config = dict(
    moe_layers=[0, 1, 2, 3, 4, 5, 6, 7, 8, 9, 10],
    positions='rope',
    init_std_o=0.0,
)
Below are experts of layer 5 (counted from 0) of a mixture-of-experts language model. Rows are named router (the router's row for the expert) and show model dimensions 240-319. Each number is 200 + 30 x the weight over its row's rms, rounded and kept within 0 to 999.
After each expert's rows: "gets" lists some tokens that make up at least twice as much of what it gets as of all text. This comes from a sample of Wikipedia text that the model never trained on. Tokens count by the router's weight.

# expert 19
router,218,244,164,221,205,211,228,251,221,198,269,200,199,163,218,167,182,144,223,158,261,190,182,199,220,223,196,191,159,257,215,171,222,267,194,212,216,198,268,203,179,204,193,184,181,188,223,246,178,197,199,206,254,209,189,228,195,229,174,157,109,213,204,189,237,232,236,238,195,148,202,209,282,279,208,160,169,216,222,169
gets: " |", ";", "0", ".", "2", "3"

# expert 31
router,211,196,147,234,156,220,191,203,246,251,181,228,175,190,255,206,185,184,210,160,248,157,224,197,218,228,198,170,206,186,209,193,272,209,178,207,172,136,224,209,207,215,205,179,177,172,201,200,169,281,234,236,215,181,187,227,217,184,171,191,195,224,115,183,233,231,215,204,191,145,204,205,216,187,202,132,189,141,179,173
gets: " the", " in", " of", " at", " km", " The"

# expert 7
router,189,238,197,196,139,240,226,232,208,186,234,174,192,237,194,206,194,164,167,173,253,152,227,152,236,225,241,215,162,219,211,151,172,238,202,255,202,208,229,197,157,177,220,201,191,214,165,201,233,226,219,216,211,211,211,235,243,236,157,171,149,223,182,187,230,168,150,217,173,202,215,201,213,209,193,204,209,162,174,166
gets: " in", " was", " a", " to", " had", " of"

# expert 5
router,237,241,191,276,192,193,232,253,224,246,185,213,173,181,206,226,211,142,195,170,213,197,197,199,171,217,261,209,185,242,265,195,216,252,184,194,207,158,218,208,184,180,195,208,196,186,162,220,207,241,159,156,235,222,144,185,194,217,152,189,189,204,167,171,231,204,204,220,124,196,172,271,241,257,201,204,216,207,200,226
gets: " as", " by", " for", " in", "S", " a"

# expert 2
router,225,214,180,253,163,217,215,219,235,221,259,234,153,214,198,211,186,163,187,196,247,170,189,204,213,179,218,189,127,240,242,169,244,202,144,190,155,173,234,240,168,125,235,176,156,184,154,230,183,214,179,217,207,202,191,224,203,218,173,209,191,192,182,191,198,253,181,187,217,141,180,205,248,189,169,222,186,157,189,157
gets: " of", " with", " as", ".", " in", " by"

# expert 0
router,185,218,217,212,189,217,199,209,216,212,202,238,178,149,208,171,140,160,202,180,208,141,169,207,242,215,227,185,169,246,234,139,235,209,185,223,225,169,223,235,207,160,261,134,183,213,184,196,186,237,192,255,238,207,172,210,239,183,172,220,192,215,213,194,238,180,194,226,192,184,180,233,228,268,190,158,211,197,215,148
gets: " ", "19", "20", "18", "10", "12"

# expert 29
router,221,212,164,244,166,138,264,230,235,239,251,224,156,166,215,205,179,160,201,195,293,202,235,212,207,218,207,148,176,200,215,159,225,225,179,170,161,184,223,228,144,154,199,173,193,208,209,260,185,234,230,218,228,234,231,203,216,154,160,192,201,214,169,151,195,221,177,200,205,140,223,198,223,230,176,213,217,167,202,179
gets: " |", ":", ";", "\n", "|", "er"

# expert 18
router,196,221,192,230,166,218,230,229,211,234,226,204,170,190,213,202,207,142,202,205,207,157,204,144,228,181,225,204,167,195,265,229,262,225,166,234,178,225,249,248,200,193,211,204,186,190,207,222,185,216,186,173,174,224,176,216,214,209,166,206,161,209,148,213,230,233,165,246,206,183,210,258,200,247,186,156,255,193,143,153
gets: ",", " and", " (", " the", " \"", "."

# expert 9
router,212,211,168,238,201,226,210,230,221,191,226,221,175,214,212,187,222,124,205,200,221,207,225,157,198,234,241,200,207,286,261,185,217,217,131,192,202,228,188,226,148,205,225,142,176,191,147,233,170,230,215,194,205,141,166,211,224,180,201,195,211,179,201,240,262,225,181,223,180,203,183,237,231,201,169,170,193,155,217,144
gets: "20", "19", "–", "18", "th", " first"

# expert 12
router,244,237,219,243,172,200,226,237,238,207,240,231,162,171,198,197,173,159,185,221,197,203,239,181,234,156,253,285,215,238,247,191,162,218,187,244,172,197,236,182,184,111,233,153,165,188,161,276,204,190,190,226,222,260,146,214,258,237,183,189,176,174,140,181,229,207,217,243,224,178,177,207,259,231,202,214,220,196,208,168
gets: ".", " the", ".\n\n", "\n", " a", " |\n"

# expert 22
router,227,213,155,222,177,197,263,271,270,206,184,223,181,185,187,200,191,160,157,175,229,193,215,167,208,176,269,246,189,209,260,169,230,229,182,252,127,218,206,203,191,158,210,118,197,215,207,172,200,177,231,223,201,171,192,241,221,154,116,165,175,198,187,181,223,228,177,233,184,189,215,221,225,200,157,169,209,151,241,206
gets: " to", "-", ",", " ", " and", "–"

# expert 25
router,204,228,183,227,162,197,264,213,203,186,177,218,146,206,216,219,195,200,197,164,202,181,231,189,204,166,166,198,172,226,220,175,231,242,211,204,143,173,206,216,187,188,194,151,163,202,179,261,186,173,213,197,236,199,169,165,200,233,238,155,168,225,181,195,216,159,208,201,163,182,259,269,191,235,175,175,248,191,203,207
gets: " ", " |\n", " (", "ing", "%", "im"

# expert 26
router,229,193,173,234,176,215,191,252,207,239,214,196,205,195,209,234,195,148,210,195,201,212,215,167,194,172,207,169,191,240,237,163,244,214,157,217,139,203,212,269,159,199,230,190,201,191,148,226,189,189,187,176,227,219,180,205,181,192,181,142,179,208,153,182,216,198,174,238,183,178,224,196,271,228,213,224,239,152,183,168
gets: "\n", "-", ")\n", " of", "\n\n", " it"

# expert 11
router,199,231,230,256,183,208,199,205,229,213,260,200,199,219,210,178,239,153,178,183,223,165,220,241,218,260,212,186,204,183,231,167,192,228,166,241,206,220,250,224,178,182,197,201,175,207,179,242,215,225,232,182,228,241,167,238,223,202,195,207,206,220,189,189,236,226,195,238,189,181,241,209,263,235,199,173,198,160,204,171
gets: "0", "1", "2", "3", "6", "4"

# expert 28
router,244,239,220,210,193,200,220,219,187,208,232,236,157,178,180,226,216,140,207,201,253,184,201,210,277,229,222,196,200,231,236,179,217,255,149,210,210,204,225,267,199,206,241,190,160,175,205,206,199,208,218,242,198,201,174,242,248,194,163,217,202,178,149,185,232,247,205,224,215,183,201,222,251,201,198,153,210,191,174,172
gets: " |", "|", " |\n", " and", ")", " L"